python train.py --n_layer=9 --d_model=256 --n_experts=80 --experts_per_token=3 --d_expert=160 --d_shared_expert=0 --activation="silu" --moe_layers=[1, 2, 3, 4, 5, 6, 7, 8] --router_score="softmax" --normalize_top_k=false --routed_scale=1.0 --balance_loss=0.00275 --balance_bias=false --init_std_router=0.029 --lr_router=0.00165 --vocab_size=22949 --norm="rmsnorm" --norm_eps=1e-06 --tie_embeddings=true --optimizer="laprop" --lr=0.0012 --beta1=0.9 --beta2=0.95 --grad_clip=0.5 --batch_tokens=65536 --seq_len=1024 --train_tokens=551800000 --steps=8420 --dataset="wikipedia_en"
Below are experts of layer 3 (counted from 0) of a mixture-of-experts language model. Rows are named router (the router's row for the expert), down (a neuron's output weights, with its number) and show model dimensions 0-127. Each number is 128 + 24 x the weight over its row's rms, rounded and kept within 0 to 255. Numbers have three digits each.
After each expert's rows: a language model's description of what the expert responds to; "comes before" lists some tokens at least twice as common just after its tokens as in all text. This comes from a sample of Wikipedia text that the model never trained on. Tokens count by the router's weight.

# expert 35
router:141138166141121124133172135160117166173104143190151123121171152116133133135178089111093152135155116139169091109126147102159089129150160142161115138138146145172107157122147153129161164124093136128143167101130078140149118167123147143169101113064112102131128116158142173125099126123166096137099115099135095143127114127112136133120100137095152100141102149153124137150094114100140147131139
down0:141163152110113140128121141158094120118098107146112094122120090149126160096125153113126089118101112129110124094069119126093177094089123084134142117176150121124101140134100133141104139109129112113125143136115131163095140106098135140121133110150124086151141168107126120120140164186127175155141138163090158115125118118078091090118123112115129137138129080085145129139116122121077114116081
It responds to: Prepositions before dates. Prepositions or month names that come right before a year or date number, such as In, on, between, until, In October.
comes before: "1", "2", "20", "19", "15", "16"

# expert 25
router:175162136139109144085119125124168153157121097098107102146128164154145139130087159134150126139129149090107136169150132130150142122121144176126129116100149189128104095101133119135105145096141152114153094129074116126121113115160107113133111105172110117075176098118100163140118115159131143090146122136117157076132169132099141097107120104165133144160121131142109098114119146142128103124144
down6:121096119094125130123143116149143161107101131124130144135145187124149088115137206122120130122120132163140139073105188127143111124144174163147135093148202151114073158130117158138140126118082163143103110180149140111106138103143119115140144156128073146166149129157099091147160145106092114122107136150127105119151130076129096157131136129148109123138126117155113136145114134129168112165168
It responds to: Sports table numbers. Digits and bars in sports results tables, standings, race results, scores, goal differences and dates, such as +4, L1, 3:29.
comes before: " | ", "–", ".", " |", ":", ") |"

# expert 20
router:134171145133142078128135158151106166164157151145148140120129149151177174156143150166112123093172146112134162143147166147087136138161095197118123096138140124101129121131135114155117106140151137101142103119152081107160117149128156119146110103137086135133123114151118118146121135135123103109163130145127115159155113132096102173171155094084086139133113144130103118147106137121109174141106
down0:139182092127088126150173116140174186155089113148082102123094138184122144120129140106136115092162148149150111103175106148138127170130143113126099115133177099149145142097092116128157134139136106110155132147134134157177112146125139109156119125120148119108115114107137107108130099127149160136133127160130109182120155139137097162126119104093117113110132085117133093122134118148106148118113
It responds to: Paragraph breaks after headings. Paragraph and line breaks after a heading or a sentence-final period, plus word-final pieces ending in a period, such as ations., ing.
comes before: "The", "==", "In ", "===", "\n\n", "A"

# expert 48
router:150173118113135153132134128123126136139135116142132125130130188134129139152147164145069150122152143104104104150124146131131091129114124138179095125104139134130105158118118134154131126068138159105163108145086157119128122115144157139164122115146146094130122152121123139145161133160144117125122137103155140151072134173120107141140146102123114146139172116101073121140149108116112153140108
down6:140155178109132160129141165136127121134120113103126139158125138128164177121137175119135137103120132144138099135112161141137122188065090117126117126153052123113132131150136121099140143148141134112142116136138125114106081113143146135169130156093116094117160141098124061156136098118130153137086072112116171125108100141158123144098137113098174152132123140095107108085173150104118133104120
It responds to: Digits in tables. Two-digit number pieces within larger figures in census, election or coordinate tables, such as the 56 in 3,561 or 50 in 8,505.
comes before: ".", " | ", ",", " |", "4", "3"

# expert 7
router:127120129158125139128091143112121120147099113091141145076131126147116142120183122129112134105092092127090083077096116113163147079114191140122106158127140156133109106146087150133142140138090118129082156100138113143131168179102121120141156122094100177133105132139142158134165117145124104135119157124131094163141129098130098103109118172131127093142109165130146134146104115113150113108116
down0:135141144103112124134114140130138204111143152088123100115163112097169122139153097122124151115139111153142168135138189149091077148163126153132125101106174125132130143130139106127150122132130134154143075151102129070144127106137147103135103143113096109141153104110117149148101155088133151087130163109127086119161151146117130140120161127097163160180114120147147129144107127116113153169141
It responds to: Arts, law, career nouns. Nouns for roles, art, law and public life after the, his or possessives, such as portrait, role, rights, film, assassination.
comes before: " of", " of the", " and", ".", " for", ","

# expert 18
router:111143141100144152101132099167110122151150116122150119127146108168107132145122128122118125151114163105094136143179132157102117166146117105111163129109150101123139133132133099152122128124122147113134087147157123081158160103200185156140141132126118099145084098160097105133111153126103115102108108132100135118101146125136148152153162070132131159147129095138138123172158132117109090120140
down0:151131115109151135135130126099114152166163124143114141136118166134131135125141071096150154127125121131129145166103116122117118105132069094127125173107154091116098157125088130082155140091126152125112112129142168116079122121117132112146106125180129115124150131111056126150142125128124154065153115104101129109121115165143137150122164118092157121087170117113160100160112111136105107104105
It responds to: Line breaks in lists. Line breaks ending a value line in infoboxes, bullet lists or table rows, just before the next "- Field:" entry or row.
comes before: "-", "| ", "|", "- ", "=", "- M"

# expert 9
router:131118118125093139105112125144146161131115086118116139145153134184099122098127127128137089101122114077109121129093165167122133108098103104151120129090157173144096130119140102139146131103144141099126111127115108133131149109118078161125166139151118103108144121086131164167141119124121138122132106147131101137114178129148076110119162112139150136099138145136118125142122160116142112121174
down6:147126117114115149134130139118125138151116138116109127119101118098125107148169119161115144141114122152137124114139123173108190138119159142116132154116137127201158174124121144102099143094148134153141143102161128154134142137118105114130111135123083161125121105151087134147122146115095120100104125079141187107150140136092178108118123142109129108114152135115107127121166160114140151120151
It responds to: Scores in tables. Digits, dashes, pipes and semicolons inside score lists and results tables, especially tennis set scores like 6–4 and separators between cells.
comes before: "–", "\n", "6", "; ", " | ", "0"

# expert 47
router:150137153145137159083113114151106161155116087149133102118141155155136169103113167123120078109134159076080108098126160148166172137137109134126081119150136182131132148102110096105107137103150144123168096137149124108085124100131164122147144141125111103120151144123119127128099116126147174155153140134170100149110162128152093134151111105124108159110123115130148117120129144163120127153166
down0:117107148150135112129093143090140108119138106119122176091081122113121158149119159099094172103162145143111160148133078077119110108105127120126152169136117158128117123139084140139102103121135099106118169143088104114130162155158058108173126118166097110141159112135139142137129122147098119121115140155170206067098087173090138142146107165152135147165134145095098129131171130095118093124083
It responds to: Sentence-final punctuation. Periods fused to word endings, closing quotes with a period, and line breaks ending table rows, such as field., cancer., ").
comes before: "\n\n", " The", "| ", " He", " In ", "\n"